config.yaml
d_model: 256
experts_per_token: 8
d_expert: 32
moe_layers: [0, 2, 4, 6, 8, 10]
normalize_top_k: true
balance_bias: false
router_bias: true
vocab_size: 27942
norm_eps: 1e-05
tie_embeddings: false
beta1: 0.95
batch_tokens: 65536
dataset: "wikipedia_en"
Below are experts of layer 2 (counted from 0) of a mixture-of-experts language model. Rows are named router (the router's row for the expert), down (a neuron's output weights, with its number) and show model dimensions 0-255. Each number is 500 + 25 x the weight over its row's rms, rounded and kept within 0 to 999. Numbers have three digits each.
After each expert's rows: "comes before" lists some tokens at least twice as common just after its tokens as in all text. This comes from a sample of Wikipedia text that the model never trained on. Tokens count by the router's weight.

# expert 62
router:520473528465503514473473483535499484472525508483511524477519492468510513515532450506504494494472508532488532511519523521531521469515545475529524508534524528468528513472474517487542511510536523524517544476540510474534476516540536480490460476492525490525501464528475435476525529514488499538529483492540487528504470488532535505496518499506479498482520530470511476463525517558500529530492492488516497506468533490482495524502487455533545453513469468529500524472520467481463470484522522498538517482523481517480522485472529527527504495483467535515488472503531542552524523539466480512479472528457515494495484546507540482480516481545514532481506486511495518468475483484501479512549480488509486490476485481491465528490479483487436460512505482487487541473532475500514528479526524
down3:494484507497558498479502503498535501466448509494489529483463461515492421515544516489510502493483528512500507478482489464477512409492516518504507501523513483520489461513485482491534558507550514505495495520464499503494504560492486533500479491497536507459479486472492473541508469521495498485535516498497478491464497526539528511491477548565538525501526535505508500525509490518451483498488493485524494514489531507477506489503513498504490544457486495496477478525531562494506532534538480476523483442471505486486514493510487470488511483528511513501491525469459525525479438508501522532518546480527473489479505476557504506505437505515471499504484519423521482489532479482474520520495489492517515501519474495525540508473485499446470481507476527486506493491514517520472470504492489
comes before: "\n", "|", "-", "==", "The", "==="

# expert 22
router:523476524482532518473471523522529480504535528514522526479526486484497522532522495503513488471483494525495519494506512516532527462541521492540523528524527533468531514463482527474523520510524528512465511468515475475535489517520526465479462463506481524543542491524486505486529529516526525522527473452519472528533478522521500518511528522522455529496528530506531472478535531520466522529503470480514497505493531457481469530515510467515538506524491472517471529476517481467478476473535523479527476475527482522462506485479544522521474502475467520513470471509523510485521529510476466536477462515466517435471489513483535470472490475542524525470499547528496507473475471478532473499497477502524505484465516471478492536471466475463477484452531467491488498482524514509540519470488519
down0:479515519494517503450495536472515533504486481521460488479502487514502503498499497460454455493486492507495488481515481449482476490483471516493535507456481454463522496497502500481507514523477481511499463506490515542497496498494470489493501509460522520455533440504500480505507522517534510491448464482524502487478502496500458519476521466488488504532524506482465514509522550505465515460481482466515517544499443462511491469491481468490504501521501514524505473498496506543525538542479473552503526496507480521518490500469487493491506482478499465537500504471501509544468514530514506439497483472501522544471488501492571480503456525446532480469475500513488486534511473476515482461484535491479537545497496503427509521515513529514495557522551472522469531523482497505500472475495438
comes before: " |", "|", " for", "N", " States", "W"

# expert 29
router:536485528484491515484493530532471512485527542532509496469528508519504518495526513494521479471456503501514496502519505514512498492514518464519503514517520552497512506469451492518475534480527526501469536467495456487513490478511508477478478498490445532534489515521455468499514488536544541522504477490491443536516489508535493524534485494506486493456497535470474500476522524530501525514476482494530473498462498484473470521513557492518489506490456483477477526474479485500508481477528521507554472489475485531479513456473515521520479547462468519490466488519540478531541491534464478511455483493481503471474508475489544469474490499510534492504484505486522470473472489468529478490536496455525504519498514475438487539475485493499442477461504497471481552481462484483540560474485501
down1:479513523533533479514538515483455510520476484493535533558464497476533476509515486506525523511500520532504526476557527506513493502518486496533529499516542482525445459552522481504521481508483519465509483506469508482509503495473478506542493504549520496515487494477505532526470529476485487487507477494512533493439420492478485505497522458502484511500476510509495498455526476519538502525496494486493524502507524475549506470532466499484477483461459473567534495490455501510510492549525525484488518505508523439503485458496516554504492494517468518487541535503478527476499499526529469539500462517480473496526485504526528485512476534533459478464530524476506486514500476513455548448498541511484512502518531504500527513509524470477500472495525546513464494488506512493535504499488474
comes before: " |", ",", "–", ")", ".", "),"

# expert 40
router:537475497480492490464458505548535474481536496532527532487524452498522518496518508519547512489487550485542516474513524517523533478480497516524513527480526519468531507480467517479500538469514520526464522448517513490537493506542536470458470477510489512496507482530483468459504523525526504508532504484521481504507478523517532532512526514513464539486529535472502475449514530545479523511498460493519498514513509487493481527489536532509523476524487462521489517477513464478455494487508525463512510490533470530477542513490537537540540490472459517512450462523522526525519515526482502543464471545476511464461494528477537476470524475517544510489530492520538536478485476487524470508498492487478488477456501483467485507501481493489462489508497468507457517479537483517513517489509527
down1:469512491483493481510506507476504501472501506516464492501440521491491452488472512529482492516487494532475515488496487507464449517546508495452519518535487491547481474494514504472478497521490536499501470543514519528488524493491430512518503531504542468468495536464490523498518518517521483542464509505472540531441538483495521470505458487545517516526504491495485561497522486503490448489517506491501440536513465477496504555527458505454476513480503538486527482515466546539540495484511476482517477489445484489505492515439516484472492498495479506496498506507496551476465520543481516457526503485500520530517508513484517497500498528490495476485495492486500513486547482529485532463486491451561531508517479466486520484545519532463522492495521497497512493531468534501480516502523460
comes before: "\n", " ", " The", " 0", " 1", " In"

# expert 75
router:523463531483519520476483508527533479511522523526529526482519478472491519516517474504498491476463548479515528476498484520521539494494522539509521505508537521485496517470479508476531525515551517513462501456551460493519439506518516495480485485509512496541515490529464532446543527514516493522522509486536504538519482465527520532535518494544511484473496523432489472461517523544510514508513504452506467480471521467478473519507507453526526473527524464533479522489526466473469474484558508515511509469512508526507528523498509525554526511486489523535472455503511502503540517543460496534492480532475498489472480536476524520489499476521507519468505505522460486461482502482515477480489481480534519504484527476489452539513484482484481458514505476489493509474506494490526564505499519
down0:515530433507502455482485531477516526468477478502477481514520506472485432471507502511510456530516514454485479523516536469514496524460512468504529459504455494512485468496549516488509511525482467506517551481493537529482453495499465507436488537492506536508489509459506481459512521479476507502478499512509520463472530521511531454467474550509498499539537477518481517515483501473506501516497490555491500487537433486505480500503529525519476485523523483502495485492453456461494544493505476492508498490461495542473468477510486489528485496472500474488529511472485531539512485491498469456474541508508519515522509496491505510510470512482514513508497521527535527459526458451513523482491519497520530515488524504516495450507529476505439537475536530495497490550514497506493501511490540
comes before: "\n", " The", " He", " In", " he", " It"

# expert 0
router:528464525476501505487499506524519490501527552538522509512526489470500523521520449515490505480458489515510511478501530510528484478484543466527536519534517510467527489483490534469522507547498512540520529482531509457508464527527538480457496475536509465526508477522499450470529536510531505518537471480512494531519484504504513474510526520501479512500543538469526474456532515495471504537493487514516508518490521460472467523529484473533514475527478490544497541487499474479498480470512516532492546488527458522474542511492532522529529493485469516535475495502534536518506475541474494527449490506466513475484455545471505540474511501527497517468478518510497488474485478486495488525529466492504453491474481476524469523480467502477458450484488479532497479472534459538515518519529521
down5:545492488469529541521493480466532526507530514474528542531469500520457550482531496495493490488456536498545515502499527519485519537493446501495487517448500522477504481456503494533502476507463539437501495508516480487496465493486523491504468518471506564514496514516494510494481516512478515492519536533542519505520521503531465492521547511509511501469503448499484483485484508558484498449477496504508525497501511499508537479504508489517459461494496486510517476499536456478544507482477497514493497463507482478510514509505523520495499478545485462518546510560507502501512491514451425472488468468465516547486490524476485465494513490472496488483496498539459485473451535484496470477487473469485460510492486452529505477483492504462501451489517480499480514462484515522522473503536467
comes before: "|", "-", "\n", "==", "The", "==="

# expert 58
router:524476536489521516471480526520530477486525526515520523471525475472508540523522498516514475470478495531499517486504525538533535468533532486533531523532522524467544523455482521494522526521519529529482520483495472468522481525519534477467475461494484525532532474530465510491522521515500524529524475471524480530542463511528503527523532528515467531483527505473527461472533535517483534526508475488531504503487531461480471519509504483537525501528465473533473528480514468470489459465528525471526495474536466528462517490464533527523498514465465533510463468513518514504518532522471471514478474527477520489476474488483531460467486475525519534477494510530482513472481472469519475519511491498525504497468520465480476524481472474474480466476524463493473522468526512501518516468496527
down0:491509458489523481524478565481543526522492431492495507467475497441470477547473504528497481472537471501491530463517497497510520486475480509517481502510505510512515463512496517504497471545508449541509508514494522479484463495497491526501478551457497512505471469501460500500496535515464520529479494535493493494468464535491473466490497485480463517519527534497472559506506525460483478497500485481528531512524474531472496445533528508482511495549515476506517469507482468496478510522527504499474501503489497513521522473497516497534492514483483493478520476479439497458483484477489493495524497468473503428538524512490496491490513495504528560468532503479507495486491536495480513568451471495517485505489499500482485469537543441516473521478536519468482529503539515483492507448485513
comes before: " |", " as", " /", " been", " are", "W"

# expert 63
router:520471528500517502465481525522517493485522539518527525470526503472502520527513486534512489472478506508571501485494535527529509472514517511520529517521539518481523539479485523465508523506524523545487532504525492477542469522523517489476469475519507539530548470531477478488520514513472533514518473464523493524536479525520535528525535520510468515462524522522539473471561525522476525524500479514528476515490517466501468529527522516526552514528485473532476534479527473465477471473501530494530477475491464521468503494472513530513495510464468512522473472498515520535543536564470480517467479530474520475475491511481534465478463506502533525491522525539506509469471475458524469505510485519518509482487527477472513524466477483477457495491538479504478514480503506505515496459504525
down3:505520511514556455491457522538476484496423476503508469559463513477520457512510524514538514492530512513501497481521518515464476443538504496485501505523476495499495529520478454524549560517520482507496528506440528485487533488485504497483507470539508462476457508501511538486525524514534529450499497485462499509477502502475524512498519494510507555539502501501481532511533501489515472491475493480496487555475469519484504510499526487523489508469511492491544462504477513521496488498561506471504502448541484539494478489494517521519513479534485506518533478494514492509524492548482567504537528524508465470500456529505526472500500534517487512527524501469470562474479493535501518508491499524506485504517498525513502503511495516488461496491464461510512482500474493498538503453439492
comes before: " of", ",", " States", " (", " in", "'s"

# expert 17
router:529457492482520481455519513534535476510530532484512528488520510475493508483526446546519493483471520486527528478510506512524531482490519525522520482487534505479531508511474513472534530520511513499529479483564467493539470532524514505486470480483478506538500514526464464452529528512560494476530501494544514515527481443505524514502501531524541504502509520470530476495484539512523532529506457458521511495509510473498505526480484490515527462519530466529475501497519466491462517493532505498515529471510500524473523484510519517534470493489472522533517458499501553561484535552478525511491475507515503482459467538469493527478477482519519534477502488517459521458481478480515488480493462489513495454494545484505467525522480487495486450519515484470534509491512455487498554498483517
down3:504512467489483474477499510486504503495494509537508535488501455488502480517543505519535494497456479510483479494490539522514501519525492493515489533495521496483511543518526524512536497512529509499498468483529475502551499486527490515495488478508548531476513495526531487466500463499488524475535516493485469495566463503519513512533452487524492492529552535528514519488504522537527502533426495540516506490541532502469506532493551504505524483511541456496515466458500473525483475460527502465512539450483470548496533516499506503520506499514480574539475507506458529490531505523538541515499446523517491483455482521471498526424468519505490500494507505477489500481534495449533485510455466482507518509479527478531496489516512496475468519528495484515514516473511519475535509525464503
comes before: "\n", " The", " He", " In", " It", " This"

# expert 66
router:525475508472534526457467544524532471490531518517514536472525474467498521526533493519506485475478497526512522493482519522529526463527529492528517534531536519468529527469485523480520519510534522538478527481491487478529489512527528480470476468511490531540524476526470483502508528522495527521518483473507488534527465526524522531531531524513464529480528518514523473475529526520466529539507471497529484524483529462484481534531507476535535508528460478539478530472537463468480476473529521492516485480524460532463503494479523536516511501474476529531466475506514518533528534543487472524488479509467529486457502498492526465471483489514519545467499535540479501475465471470533479524504483509530497483470528479473494532470459478476485493499533468495488515468513504504527519482476526
down0:476496511475520525464480497489475540538508471502533513547494500480437523522517490485474490453487473477481515529526480487501515531509529501439493504515494501498496518522542494460501540497544495508474541468553515493485510532482467473504472483497500482501474485492459474518498478535480506508517466478499520437484522509484494485476502509501501485511476508522492524472514486527477434480446513458522501487502510435445479433499529531509483541504489504548514464507465473504544506508526448464523526507491526534476519494473541484480502500502491485536553515479498473499521461472508490506458508524439490490544508507507497504548500504497536552503518505529524483521485471530490468510499496453486501496483476531502489507503502477499484528492539466474509536472472510535483529496494492
comes before: " of", ".", " in", " (", " was", " School"

# expert 47
router:532471518496514533487514529524500498485519485489517519480500504498492521525521452531542484505491521472527518488571523492492526513506487465516537476527541506486526494482480520470550503532486530490443465449508459493501478525520505487502475488522543475523506511511484537465505533508499488522510521469537475509520491489533504501520525532525485484475481474459490499517465524501472510520512469480520473461457499475461487518503536541515537472509481478473449519511516475458460481478506518520513565456512462514534523545532503529548507482474473514548499478528522527477481520508479503510528472541474526484491494530475498522521504456525504514483531537505475529464484483477530481530471467451465522494484482490497492491481475481513475491493511492522456486476536465554521508518504532
down1:487515491524528461546531526527510487500470462485557477515493530530491464497527543486566521473469517538513515474532535547490491495531498505525508504491522506508497472541512510472515455527514517508476503464502497464531520532449479534519489444527483499504527527477483498545488505500512506462488467490496513479538471542465508493484506478477503473510499495495495557512513473476516490501517520513522489452502442509482500455495467488473497509462514510509527495537472496525563507538492487492492532538518476501513532525513516491492459497473487512511492529517490518494491515478486478524462527500512505504516452522515497470565485478467515507508483508480496528467538502516446481467480470496516523520542470459501480540571444512495504510509500513508525495466507531526478480528477472
comes before: " the", " a", " be", " his", " other", " as"

# expert 27
router:521468527477553528474475502535518488486532554565535511495518476495499505522530476453522488487477511533554497475497536527508492468507532473527523528524525520466533507493506532460522480532526517542493526473521508474508457527526528489462476481546482494536539479520470443482536524495562503502515470470512495520492486471499501488520519517513470528511525524519520484470532497492470511523486472506515507554489523480476467526511509477503539503527436487519516522484503473468521500475509512508544496482532472522467542513479530525491507489468479509532473497516518525511536480542477505512455482501470482501469474523508551485468493482516507527482460495533516490480478487517490488523538484495518464474468539480520486541479476504498472492472512481474513481489527475546533510485495524
down6:489498502476509502495483499542499479520495512474502533478505464453480485488470518511514535463508488500486500512483535455504489520536539498477431451533509489464488493539534430509495522478491543487486528479500506522503504443479472511504457528462497464479464516490459431485564475455485498515476516516437507501512534482524484495535484479486504482479519502513527477473472497489474501466518482479483500520532512551517486491501523526510523458513477457472503457474510529511476491503527519509500505488469491481476538506479520481507508524510520529536453518478485495519447510499538535478487515527514502499477498443493534513483494521494475494555501488429525508549480511499507489474524491485535535493504482492536506474507512520493504505456543540500519503497529475471479497521512518
comes before: "-", "|", "\n", "==", "The", "==="

# expert 52
router:525484567480517498477467505529527471523515530520524506468525510473504528508526552493482471482489486538505509484482530524521520466514536500521520540531512546495538523464489529475516533529510518520474534470524464475534494527523528470470465468465501494534519474525484503462502507557527504532534465502505472537526484526539491519538527520512475533470516521494537482475530525506503533519495455487521500527490502475452493512505496475529517501531446472517501510466521462458507490462523500492544470473523462526468503438493534530499514510482486538474465473522536482507540525527482455529492479514498523470475490477487536498488468525511519519491486525521477489481485463496532472496522481467530510497483544471476499517493492471476471481452504475507508478483501493497504516478491517
down0:513511504497531481441532536447464488490517487479436480521520460494510483459472506506487487496513503500484476516513510482519496462452526493520528505504499483484487463501519523500529459496506520493499505535506527519510508516515463463496481450488504524472525518502506530495500489477513502462480498474527499480510536477466455533476451518482435459502521500514525474467535514495518489512458481461480483461486512506458515509475495524551527488512522439491523487499489492491457519515488491492506553530479461546515460486503505479521516491481518492537501488520496511504495520540468520456515468470523487519472516527477517492473425479509531512465516483499549514529505494504442555513484465489505497534460492507468478484514482521533463506556532511501507502487462502519468508509492449
comes before: " |", "–", ".", ",", ")", ";"

# expert 15
router:509479521473523527473466504513530485503523525512511534476534470472529532530530492529514483482488502515497506467503530516528527466527526533527532507524523537465539529482490534481510518517525528517477514509485498471530501513519535460464473462488467527530535470524476515491538516538492532526510497477528503512522481495540504512503529532507467526480530521477527478480511525512482528493513461462526486503499527479494478517523516528519515508543499476520475534471521497481478480468531521482523498479538493532464491482477507529533515487461471523511460476496525527565532536533485471518484482504465525480455467491476518481472485457535510525475480533529505492476457472496514478507497451483533480480476520467472495552470469481472463515466532470474479516476532503535544527459486519
down1:502478529509492495505476454472479464511461466474468518516476510478468511462541484487520474528466506536468504499515504500547544507491496445515516492486539519504485488493505475499479502493526474497504489471527528445487478480515491473521529541510516504466521482486475529512524533519467471520489483477517462536459484518482469505501486490480525464478482509490464514484509544518473481475481492479521523441518500494502484501483519558442516482474465535540483503508486497529513513492463433508477517465521528499523508545523520447469483485485463501465508503523513509484474528491512469501474451547512475516492483516519481529526437537490513468467512483501549505480464533456494476421518484456526503525515494518483503492551488512505535486486515508497531484513508482499502481483508505
comes before: " |", " States", ";", "–", " (", ":"

# expert 48
router:521502539492551488507484524504545490485519549495536532483516494497493511523510561520508472508462491505550525492465542524525484477508519530524494510479513512482525539503503526489497533497554523475439506497500478477537505508476520482485483492469438546533510495512456488473530499509571540477508496471495464509530478536531515512544502497514486517478509522511531483475521533478473512556507525520518506535490498507456466506469524481514471484533524481526464509508509490456495482489529512430511493476525471517463513450471526512481465512507478532482468501524530479511523530504482476525521485490493519497470508517477528513480467459534518470474515515527497534519474486493530483526579486514531489470497516467455510507511485471488494504484522483495480495524524518526508516474471517
down1:507506498526493497486531547505510540469469532495499499483518516497512476502501528495511484523513533497472463501508558497469479557545473476437483532510502547490506474537486501518542497500502473493462505500503475506537516494449451498488511474483525481514464555516506487473469521547542502468514484440456466476479504476525492505475509509547472524522511504548487505495463472515488473542530491503506462482506515482514508536501500466508487509482484529520476469491450536531526504505470465447478520521473485475519488528493495521463455503534539509481460504519481511491521458519517513505499509452466522470491493494556512505542473523472512485505491518496473516469505514580521509513534488503538515465476484485465493472468466502485520515486496516485472477538496493515487502481527493
comes before: "\n", " ", " 0", " 1", " 2", " 3"

# expert 87
router:529486552489542525476459513528531463495519528513527530474503476475483522524523498524514499472473480536498526508496543519524526472548542472531527519517537538468527506470496528482531516530521528508477522490505485466519491507512514461491466487517490537533547485530491520487532518528516520526523485470512502538534462546522509524519523520522474535497531525509528475496532532520466518531511470479521513509484534479480475526511518486529520491512458473516491521481514469471475475475525513470527475456532461527461512482489541532505462493474475526520486479513520501529533511529497466532488482502459520475476488494494527465472459484532520533466522551517502507487466467469514474499514490478521510475467521471494490532469467469483467489457539461496476491488512518489531501470503527
down0:490509486505522511499526511521482536489487485520504511531522495517511474509476479480516466510537479482453516500485515497504511493500528516447499544505513486458530453528515509505506467552522517528525503462507496551483499517491489553516478502530506495458495478501448544546505508514505470518472467469488514446511487500519499480518503476492515503509432494521501516514490518455494457444495456459483505485481509510517481446507470554518496522466516537486528495541476518547513493565555482480460496529538481474532498472522496485519484478500507497496502458493480468502466501483508547469491503504489490486512484484509501510487458461518496551445473480530482506501492528490489465543498499499503497490504473537494445498500491496480473512561523477537546529463492507464512493523462522
comes before: " |", " century", "us", " place", "°", " round"

# expert 72
router:535506545454524525474483507515482490515505528519491500481524493522525511488504542516500458483477463539458550494503505515510513469531510487493539533522509528474512531465470502535482503520510511502507551503478481518505510492482490483500510481498480530539502520508470539487506502529569520520516474487525477525496477496527515529528503520527483521467503526521494488515535527506498530517490473449531479533470492529444472507493513441500465510512474485486467506481505514478486477491525507499536501482465455522449478453484487482486419521478483525519460554555504464538522531529469487499505464489532510499463492494460552470468471492522539506473470517469458524488488482470515479478521504522518495513515504476476465532484524483490487533491501474494526507494484489487515469464449494
down0:494499537492542481497533536502500536492477436499515495469495506480483494478487501478510486505492486462469534482485497498499522510444481518481475528481517450529556518489567475489491519516492462491547494501490518487475490467543496490483492490480529510495542465502469521474542521519484532495497505495526452532454484505436450506506512494433517533508523507499536529508534485485501494497472516486485482496526512508472459487494524496474502487503547463494462566516501508493472500538484471495484490494469494488449481542470476471500458506451565503458535507468514441538501511445486452504539523485531512484499472511510544455516494462508489506527502496521512493501477475489493501531482493487503531487495509498507483491536518527509464516527499485516470513532508495480508488482530503
comes before: " |", "–", ".", ")", ",", "%"

# expert 99
router:521471573489542533485504532523520475504508536537515531482510500494478516516528462501549474484486483462501515466527532491506516484547521480514523515513516552487523509494484528459485519523493533464462533472531482502482466515518513476474496476510482471546519489520511473458503515537529483534527506471520471509518495499532572483510519547519477515472516493476496491494491534477468509510542456463525497506463528500469487505507513513504517468522477476503465524466506487478501487494535529474523524483479470510507501518495525519521488450483476515501469489553511540543491511469481493512477481522477514475515480490501508538496516451541532511492522536501452553464494486473522498541461467450480501478482512485485482516475488475472450480500531485497504517479521472535493554495502529
down0:439500514524496470495489531472485552481483458501505476451458538506503504507501515490493494524499513485447535496477502471505517492473437503482526501520516485537501468541550505481489508544499496515478473491519489508514506522506440541504531491479491559463493524486503525478520501487491508514462502474453479471529480475495524483476484527499499436500534492534498581510537549474496487501520505498507489530502481490518498482510510485502506504485517505469536516471506533518484477512496480449557486469480494488504542463475460460524493490491525539501496511546497472488484480504531555455527518512532523504526490482525501512524485516464507513472520497504480535481568465510504522496505457491511525559505484527516499477498517501501503531504528467478476497501537519540529467484483475
comes before: " the", " a", " be", " he", " it", " his"

# expert 127
router:493488496515509537479508519500525497509498513462533542483525493465477523508509442523546464486504517596461508475529491488512530528529543469509529505518486530475533525473463514477518524521520519549472510466510470485512445481524519481493487484493482502516522508518470512452498529501498516528524480487556502521537503511504481534525526537508494503482534503475478471503483508534464520494467501487514468484473507470490502522545534507517534472507463461525463513484491491482456462478495524492530511473543494507487489477484528531486527503498485511509476470537541561448508516509473455507473475519495541475522513546493517507504476485496526517472528521498503519492485481481528479523467467482524519475469500503457448497468479478465486477516517488506469490474511466487534504487550518
down0:499499490548456468500523509465480494478478479467498495529504517443498461520448508523487459506473490506497501528475485507472494520444514525492515539509500515511477486487524472479495516514478460482508522499488482555490518495444504515482497551463492539495486485489501505483534524506509486549500499517494502509457527479531489499493504511496458485494463492495468504466506482442550482493504540444515530548529491527467499460522485500497476517499458516521514497549475486516501478544493491525547544495512490490528491487488512484501433519485550507510515496511460463475494502500534515470522497498493501547488506465508547509510481552491495539513509510519475473531538520497466504499509490558503526463497484510529471470547544501506511519494484530484489508565478499433468503512486486
comes before: " the", " a", " his", " its", " their", " an"

# expert 18
router:535478514486528496463503529509505465462518526497532511471531501483513516518522484543504488470485469538505485498545531510527518480527523491527502516503537523502519520488522519496525512526509513486504544478523474483524510536527543479472484479549454541504480489527478483458536490521514491529537475484529510521498476530526490549503536524534491534488501529501499461502505530540503522495499473446524522473479520515490467506515502447502492506526448496500491525496525492487466514475506535508552490502518511517455542470486533524545481514464466505525478477539483529510537509527492476538497490509479527486474452488466507486475484438514518476487482528535480513464491492469501471500533484473535457481508516476445493494469486485459501475527531485495456495497516454531523536473535534
down0:485536485512511500454498530479491530488548455482502478528521508501487460509476516490417458458493519500459496484457498479502491487467555488499540475567480482518542469496459502503499471504503519484527477561509495514492484529475470485480537502523506502517542519526511494495474525450490524538494493476485502519483506512502452497519485491510504487522510501502472510510510467460527500476531539494494518525510478508520471482493528543500502471506493540461500472497513505462496540494513488460487501501486493459472523468526476452521488487472485468502518521522513485516447483514509526486467479529517534542544483491509532521542496533468549508503516513545468511499505458446466485519499494514503485516513478492459518476504515532494520549489478557510530483539489500512445525502511480
comes before: " |", "\n", " (", " is", " and", " ="

# expert 102
router:520491485491513518487503527504517465512499509459518523476516455472483529512504444530545465479486526567505499461528520492515535505524527506502539526528480536476537512467473531474477539532517508547473521495521490491524464501524512471481488489497494494516513498503493492476521524508485525533517470481558467481525496479535495526502519550540498512522536516473484475521520502490475527484486497472522481501462496486497472517552520511532518420527451482545489493504518503484479465482513533455506539479517495499485478516477511527488539467509493516494486480540550567496513507510474500479489482496483529496508505555495494504476498459494534518477493491510453524487485483493522474556485472495504447471471506505480477522462472476473459465546533479479478525481509489511494502486531523
down0:452540538523503479477506539505482485480508461514526474519484511499474497489526527558477466470510532515438541496441490513499530487486501533498533537500522535498501503526510512469484519514482504496500490504490509491482528500451512508487506513483529557490488557483473488504571510512469523536508507466545556473465513495512462503515511465523519518521496463522492522437502500486502578451489521474530505523515472510517483512553511493518550478486495487506489484487515527494517477538510502481511477500514513495495539508503455446509522475480502524486458481519468482490479505474460512462507492508506511523454487524546512531490467443443519501465488472470527507512497501540512478469462482517500501547486515513510522478498497479504461526498520514491497496491513530484489508519484470
comes before: " the", " a", " his", " an", " their", " her"

# expert 126
router:532471491479514498481507535523524466474525519513520519486526511477496512490527467525502489474471524495495542458507547516530522472504524528513513503489535535493531526488493528455538530533535518519506501494545465494536470516531507503458483470505480516528528536519471483468536512480566518499521476489530492503538481452492535501528500527526516510506522533483520474490492530540480522537500466490524486510495521468489491530475498493517516483529520461528457490496516470491472513479535515490544509455503498530476542466503525526512450532478475532540492474497493540548541542541474508509492475503497510500452459522462508520468472496532510524477494522516465520466468476473518493496502471490518496473477555474515476546524493480491455470512520484464502493484525472474509533478468517
down0:465509482521496466483504519480515467529521490497493488520483549464535449462451513474504507504498514476502524500498527473512501523501498508486539474458473494560480524518525523467500483500491507524512467471498542535527477498495454536502505513484497542452516511509518488472547498496444523481469564490514506498526535484515502484479465500465527469529496534516487499542504520480533556500495529514503497500492477492483502499490472506464500520505523466484475464502525478520534505524478513460500471471487509532519503438481456509502487477481493486503494491517503499511465597477494536518561477497507453509489471492491503474507488486445458505508497489497507531510509447511499502496472528522527515478502525510517495523536532465528513550517483518477516527498495523465453512481471443
comes before: "\n", " The", " He", " In", " It", "S"

# expert 83
router:530471544492527522474472527532525481485538535508533540466525469471521534523529483500509472481484509530505516505497535531536528476540535485529528525525527519476521521468474526467515519517523529541485534476516488470527490530528537467468475477499479513525519467521471506481517528516510530523522497459519495531537475504516517538522525526515461532490520521487511471472530530522471508525496477487546485530480525464490472538522516484528532507529472483528482527465517468458490470481519535485533491468528469536467499488488522527524515489469454529516464472513513528524523535523468479532483467519474529465455496512501524485474476489520520514475505507536487507475466475460530471518507480500528501488466525474473482535491468482474473498471526470501484524469515502518519522487475525
down0:495502515483552479445492503515510487473496471476510493452526498473505508491469483490499475457514477481496505484495494495547514475518486489505519512510507504483565494469537522513534492485485433495508527540451534509533495531490476493494503508465538474477482503520445527503486475502529486485565477484507539491475530497464486475476508545529451548488543512528476501501487493492511512487464485496514532458483494477495455472524501515495514528493506521472518475515518457516457514534502463462478477476511503493509496506507499473525503555464512470525504490494516508487473540502545519479496556519522515467507496518497529555527485498495537503484496488493551514567525442469506490477497510531475469517501499472507487462516527527492489530510473493529479521542516473448492520517534457
comes before: ",", " of", " (", "'s", "\"", " University"

# expert 76
router:531482570452517517497465522525507471496493560562533488489528487499534525522514516496504485509486535515483483450521535509512495477521529515503542519536508539482513524468457517489503532531519514505464541473503511474509490550502511480467494475473532492535517465517492494478526514537520513533531474477503480526520493493528489532503522517526480527473517534470523492509535528537474524530511470483505437555495523492464495530506482492529512515521482484529482516467513491497492480478544497514549514470504480529472488450495477536529505537482473529539482518547538495562519533526473489533476470491500537480479491498479540483476501499518522505483463530491490494514498476499496475499517501462505518497482566494469496509473487481457463481482493485531495505478527489501505544480496517
down0:502504516496473474477515539500485510470493494511486502541477486499491458540495489422522544511478529517481547512487474503511529512518515474490504505528436469537509448505532471439461496448500480487483539509524518471473484462487444438500521502481497560496534491531468492488507512498481499505447531490536525485479547532514507500499481493504518503523521492514481503494520540472514492463542535493510489490506502495536533460475495488450534462494551498502499521528462438471519494508510481521492481484469521494503488519477547480465489503476526524472498503492534476493458451472503518507479515493489503513499518515515518495536483514471538478501509508537499485516476493512515503530457483537483532501454495498482518509501461506481494501492514504503518565512485480510471508480550454
comes before: " |", "–", ".", ",", ")", ";"

# expert 96
router:512467472474535484458497520505524457517514519467535520472525495464461518509524487522513492484464555468495500511533530523533529474541511539523509505491529523491515512483521506474541539507516517576546470456509451497537480478523505495462484481529518486537517527522495531469529521512533529499528499487535520518532473501494536512492510513483505471493495546477503479485480507502492545506539466481529501475438517469444505526511478555514492485524538451516485526509518474483472500477502495502482485477496470516492543493492527523517546524502481517511516469506484518521511529549469489511517484511492495485480463498457516500510508483516506536468502490517486512479487474479516461468529459514517470481484565478526469523493481477524543505519511486486545489476523451485473494513484529
down0:537507537515545485474471531458501535517499468497482530514470515482515448481479536510461531519525476466491557508491518514501560529521479523509503476485491485492476514504488475486490500520495480474515473512526512562520463522480476495510512479471557516468493480509477502470516474515496440511534489499512500553517486441454492494494482440499517472509526483482456530486488519526442520506508475482448530495484452513520534492491514471512546512483521460510496465475508492506440490518521515535467538471529503513517542498502469479499480508488528503480502498537494477487490545504506566479528464488513497490493465549454537495498514514492509482497522481499530474524513493477488494512506480508479498458513509514466471471529494467501470514468524496496454472523516510470485493497519464
comes before: "\n", " The", " He", " In", " It", " a"